From a checkpoint of a small mixture-of-experts model trained on Wikipedia.
Size: 8 layers, vocabulary 22709.
Experts: 24 experts in each of 4 layers, 480 SwiGLU neurons an expert, 1 pick a token, a softmax router.
Below are experts of layer 5 (counted from 0) of a mixture-of-experts language model. Rows are named router (the router's row for the expert), gate (a neuron's input weights, with its number), up (a neuron's input weights, with its number), down (a neuron's output weights, with its number) and show model dimensions 0-95. Each number is 200 + 20 x the weight over its row's rms, rounded and kept within 0 to 999.
Before each expert's rows: a language model's description of what the expert responds to; "comes before" lists some tokens at least twice as common just after its tokens as in all text. This comes from a sample of Wikipedia text that the model never trained on. Tokens count by the router's weight.

# expert 7
Prepositions after nouns
comes before: " the", " a", " his", " its", " their", " an"
router,189,196,210,186,226,208,207,168,207,193,214,190,165,195,194,233,205,217,186,196,190,180,193,236,192,175,179,217,221,208,217,217,190,213,209,200,211,207,208,221,197,191,182,173,214,188,182,218,170,175,217,198,179,225,198,206,176,176,206,163,178,175,189,187,172,195,175,211,171,226,196,218,199,180,212,210,194,196,191,188,184,199,187,198,219,233,202,183,190,188,218,198,214,220,204,137
gate3,197,221,183,182,222,228,194,221,229,209,207,171,159,178,180,213,212,203,195,199,212,166,191,209,215,215,225,200,224,206,196,191,220,201,215,211,187,182,214,242,218,199,194,214,221,219,181,227,184,198,197,190,207,233,152,191,214,228,218,218,202,211,178,185,156,221,175,222,193,182,194,193,226,228,152,194,218,200,185,214,198,187,229,203,173,206,154,207,209,207,251,211,183,214,184,176
up3,220,189,214,219,193,186,170,182,228,202,240,218,196,206,200,191,205,221,170,254,240,179,202,186,189,173,212,201,215,163,191,198,192,202,242,192,170,206,228,218,201,214,225,173,216,188,214,181,194,220,218,182,172,226,188,215,215,219,201,173,205,177,218,217,205,185,167,189,158,225,211,222,177,210,218,205,217,206,223,176,192,203,198,195,195,222,196,221,235,187,162,192,212,200,202,237
down3,213,207,228,198,210,206,195,206,183,169,237,241,172,207,223,241,201,175,170,172,164,191,181,200,214,190,210,209,201,210,205,220,201,179,194,194,220,199,180,182,182,233,244,212,181,194,219,203,219,226,227,208,225,237,210,223,205,191,189,221,211,196,249,200,191,205,240,183,202,226,210,193,177,174,141,180,180,206,199,193,236,205,181,213,190,207,182,210,216,226,188,171,175,191,167,200
gate4,201,210,215,218,211,219,199,215,221,191,189,190,142,230,225,168,191,172,192,184,190,199,220,200,170,169,196,199,177,211,208,177,163,215,211,207,194,203,219,199,186,217,214,230,167,205,213,217,206,197,184,190,215,204,213,178,215,197,192,243,191,194,178,180,186,216,218,206,191,182,205,204,190,220,175,204,200,213,231,202,203,227,227,227,195,199,200,178,234,181,186,198,167,230,171,199
up4,214,216,172,185,196,179,157,187,233,205,222,201,200,228,200,170,226,184,224,195,210,184,215,185,202,237,172,187,222,199,171,211,210,184,191,216,232,219,224,177,192,199,165,174,203,225,207,185,205,199,236,183,185,173,176,189,178,215,173,202,207,205,215,216,196,198,179,171,191,206,181,221,203,206,194,212,226,240,189,185,175,203,203,193,210,184,227,189,202,206,204,217,214,174,204,239
down4,216,199,209,163,192,194,232,227,192,214,210,220,192,207,220,199,181,191,203,221,201,223,174,215,195,169,214,196,191,212,202,198,199,159,216,189,204,206,156,212,224,201,205,209,178,202,209,181,203,214,164,221,199,215,218,187,166,178,199,222,174,215,196,152,237,213,240,178,185,225,196,181,210,215,208,222,185,179,211,156,180,205,218,172,200,187,186,201,235,240,200,240,238,216,166,237
gate5,191,173,219,165,205,212,171,225,217,232,175,193,237,182,211,191,181,226,182,198,187,202,226,193,219,180,210,184,220,228,197,184,205,208,225,224,206,205,195,244,187,223,193,199,224,222,188,193,172,193,223,168,187,191,189,185,179,203,207,207,204,197,191,195,199,172,210,214,207,190,176,215,198,221,186,208,155,200,182,212,209,187,211,198,167,199,202,225,198,200,179,227,216,171,215,236
up5,215,193,204,210,214,191,182,214,216,202,169,190,221,160,223,192,194,214,179,215,189,172,206,184,182,162,191,207,200,218,240,180,220,206,242,197,195,201,224,222,198,218,190,176,193,214,170,203,179,198,203,202,228,180,208,185,164,217,207,218,199,159,177,194,192,202,210,221,191,214,158,203,191,203,175,170,164,206,254,186,184,202,190,227,199,224,195,217,206,184,155,193,186,191,206,208
down5,175,195,168,233,219,204,219,212,200,193,214,194,185,177,202,225,194,194,189,209,178,212,201,212,220,183,225,184,169,172,186,208,210,176,201,187,184,187,219,231,199,210,188,218,195,196,214,191,176,183,194,191,224,214,193,199,177,183,218,188,214,194,248,193,177,173,224,187,212,193,227,239,201,158,221,230,192,229,202,178,185,203,187,207,214,216,197,221,248,192,196,186,197,217,192,188

# expert 6
Main clause verbs
comes before: " the", " a", " to", " that", " his", " an"
router,188,200,192,213,218,216,202,175,205,179,214,197,189,188,189,211,212,225,194,176,186,189,180,202,196,157,192,211,224,191,226,233,194,191,184,192,209,212,206,220,204,195,197,162,197,202,226,228,182,191,185,219,192,204,178,175,199,178,189,155,193,161,220,186,182,209,171,209,186,222,176,227,215,203,181,198,193,190,212,216,197,163,187,201,221,223,215,169,190,174,184,203,238,220,226,153
gate3,198,198,204,188,198,177,191,178,194,186,180,179,169,202,203,202,173,222,211,180,236,198,198,188,226,186,184,192,197,205,193,217,208,163,215,217,194,196,187,218,151,191,217,193,220,212,226,182,180,190,173,188,177,211,193,221,218,186,192,187,202,170,189,186,181,218,185,216,211,186,213,186,209,236,232,223,228,205,194,183,197,181,172,236,222,228,194,185,192,229,233,196,211,219,184,171
up3,209,206,214,229,213,194,197,197,186,186,216,197,218,189,173,176,200,194,217,165,219,197,205,201,203,201,185,191,182,192,200,179,207,186,222,184,184,220,164,198,186,234,183,205,186,211,210,213,190,182,188,248,185,163,203,227,189,181,182,208,156,214,190,183,193,197,234,183,192,195,224,213,169,201,184,209,243,189,208,176,208,224,189,203,190,197,196,177,182,205,208,195,197,191,222,179
down3,218,201,196,230,198,211,214,211,215,178,205,199,191,217,234,215,190,192,207,180,205,215,205,196,195,217,200,198,177,232,227,240,198,232,203,202,186,203,238,187,217,234,208,179,218,184,202,226,195,161,216,236,220,226,245,220,197,186,219,209,173,198,213,208,187,178,216,200,202,184,238,170,181,183,174,221,182,226,207,176,182,218,197,201,174,204,213,207,211,173,235,182,210,187,217,183
gate4,195,178,205,207,234,192,218,207,209,162,202,195,172,183,209,226,153,202,196,198,206,223,221,248,208,200,200,213,223,206,225,210,204,220,208,218,209,196,195,200,181,185,189,164,227,225,195,185,210,200,189,207,249,240,218,187,179,198,232,229,206,240,203,201,220,185,199,215,222,215,174,188,191,212,195,206,248,169,230,212,220,224,191,189,191,172,226,201,189,203,198,190,192,205,127,203
up4,186,170,171,223,206,211,219,195,206,199,191,236,167,169,192,171,168,188,211,179,186,217,206,211,180,174,174,230,231,237,232,220,217,179,188,219,195,188,212,184,184,178,219,205,216,206,224,193,206,189,178,192,198,236,185,171,197,191,215,232,199,249,219,212,223,190,190,181,193,192,200,189,233,212,221,163,214,194,223,198,215,211,184,161,201,176,216,183,217,205,192,197,225,205,172,193
down4,171,200,184,250,217,233,225,204,192,204,160,181,189,201,215,194,240,190,216,196,228,211,231,184,217,205,175,221,237,226,215,210,215,216,183,196,173,192,181,210,207,207,174,202,218,215,228,184,231,189,193,175,172,199,201,207,179,159,222,204,238,198,217,199,192,208,218,197,199,187,198,175,204,168,224,211,175,218,191,184,205,168,203,177,171,217,159,184,184,190,200,193,195,179,172,208
gate5,184,213,187,206,164,183,201,187,191,208,194,224,190,229,206,202,229,177,197,214,228,194,183,187,218,167,180,164,212,205,202,207,210,180,232,203,188,187,180,178,180,185,195,189,228,201,218,191,197,199,196,197,213,163,218,185,225,213,210,225,200,236,187,203,216,207,197,186,179,214,208,219,205,219,202,188,213,187,199,195,179,203,169,169,218,240,222,185,219,183,174,198,219,145,229,192
up5,222,186,201,163,217,185,222,225,163,180,217,194,186,163,207,197,196,222,232,182,177,216,176,186,219,228,224,206,192,223,207,200,213,192,213,163,230,209,247,224,216,223,158,180,189,219,184,211,212,220,238,198,199,177,222,236,216,180,202,194,243,188,187,208,204,208,248,207,204,200,200,183,197,185,192,232,121,208,223,204,182,213,224,208,204,158,202,219,227,227,208,205,185,250,192,184
down5,208,196,169,168,172,207,172,222,218,203,161,212,221,193,214,200,204,208,195,196,186,212,219,222,154,186,197,186,193,207,220,183,197,183,231,195,192,175,187,204,180,229,195,244,201,195,188,194,191,207,214,212,184,210,176,225,209,180,205,194,201,232,165,226,203,164,192,181,211,183,161,185,196,211,229,197,209,191,209,185,211,215,180,217,217,183,193,147,180,197,184,223,174,236,211,176

# expert 8
Units and year endings
comes before: "–", ")\n", ")", " |", "),", " ("
router,194,206,208,174,209,209,170,186,206,172,204,205,184,200,199,209,181,224,191,191,179,176,186,210,197,184,176,211,216,213,216,245,187,199,194,199,220,198,210,205,180,251,226,171,200,176,208,210,195,175,204,239,194,187,151,184,200,182,200,168,178,202,207,200,210,179,228,215,193,231,176,227,218,175,202,202,221,194,197,220,165,161,167,219,228,192,206,186,180,197,184,206,229,208,200,182
gate3,223,198,182,221,187,236,212,235,213,225,198,234,200,176,182,200,249,216,206,179,183,210,208,211,208,202,182,204,201,193,215,222,221,210,174,200,210,185,189,206,166,204,212,216,198,184,190,167,229,196,200,211,193,191,184,200,210,182,203,198,204,229,183,201,194,213,198,226,200,200,219,175,216,155,231,197,198,197,206,217,198,183,181,187,208,188,171,178,218,179,210,203,240,217,189,212
up3,169,182,203,195,184,167,219,169,199,196,211,208,158,213,208,187,194,209,193,220,203,186,229,207,195,209,212,238,179,181,215,179,198,196,194,221,188,192,224,221,190,230,175,215,188,206,187,163,243,140,232,199,218,193,178,211,216,182,189,200,217,164,192,226,201,183,209,204,187,178,231,219,180,200,195,204,196,205,193,189,211,229,242,233,185,182,235,199,179,173,201,210,171,203,191,216
down3,169,195,199,197,190,201,207,169,193,203,182,192,193,206,217,221,190,202,224,177,191,266,203,206,205,189,236,187,179,181,171,211,200,190,208,219,207,176,226,169,195,195,222,173,229,203,224,202,178,183,205,210,188,204,254,201,192,171,215,208,209,229,189,206,210,161,227,173,263,217,200,230,199,186,199,202,185,206,184,204,215,198,191,183,187,171,180,212,179,177,182,179,168,194,177,184
gate4,207,193,224,240,216,228,177,216,191,226,125,177,201,219,193,210,236,202,220,178,193,210,191,186,213,211,210,195,211,188,179,225,197,204,228,156,156,180,184,244,207,196,219,184,203,194,224,182,189,223,212,242,209,224,213,215,195,188,191,190,192,195,262,226,184,208,198,215,161,210,185,207,218,191,179,223,195,208,230,210,201,217,193,169,219,196,180,209,216,199,206,212,217,219,198,189
up4,204,214,214,195,217,182,206,198,200,173,176,166,166,186,198,164,203,220,202,207,178,182,206,190,200,180,247,221,184,204,209,212,164,236,185,204,263,185,205,207,210,190,194,220,203,219,229,197,184,202,183,183,174,198,200,171,187,211,205,191,192,229,210,182,193,230,199,176,167,247,207,162,246,182,210,208,202,196,189,211,186,212,203,185,156,223,192,184,182,191,168,223,217,196,174,190
down4,161,200,207,211,226,188,231,194,231,201,206,218,203,172,212,181,195,195,218,185,171,169,215,200,234,181,203,192,220,177,192,179,197,234,175,192,192,177,210,187,220,215,195,208,186,185,220,189,221,194,220,165,189,210,189,222,201,208,207,205,181,200,215,218,165,203,206,203,175,206,199,195,196,167,195,213,158,190,201,236,235,240,212,190,230,144,175,227,214,203,151,185,200,201,186,189
gate5,180,207,221,217,222,222,196,225,216,185,224,221,200,205,185,185,209,199,211,239,226,202,179,169,210,207,255,216,165,202,187,164,229,194,187,228,217,215,180,190,235,178,217,204,178,175,189,184,212,217,197,201,180,173,212,198,189,176,194,182,169,208,234,193,229,199,239,191,206,167,153,208,211,207,234,167,208,199,193,160,184,195,196,208,189,204,215,151,185,220,222,195,180,202,203,220
up5,204,184,208,212,179,206,195,173,195,185,181,206,168,193,188,206,200,219,183,227,201,248,202,183,197,221,218,174,213,215,204,194,206,164,192,163,205,199,203,196,229,202,205,181,198,203,176,228,217,217,168,186,229,177,176,210,165,220,220,191,237,177,150,179,215,211,204,161,191,191,150,188,200,209,198,204,193,234,185,203,211,209,178,249,215,193,190,228,185,209,179,217,176,207,204,185
down5,166,197,177,194,190,220,202,200,203,210,212,204,210,203,196,183,201,223,226,207,198,210,207,209,236,215,208,221,204,207,206,189,177,172,194,197,221,167,169,196,171,245,233,204,215,189,223,211,171,216,175,209,201,215,194,186,185,218,171,170,203,191,233,184,183,223,231,234,201,208,228,191,193,168,165,246,226,186,216,210,212,187,217,208,225,179,218,193,212,171,225,215,222,190,200,221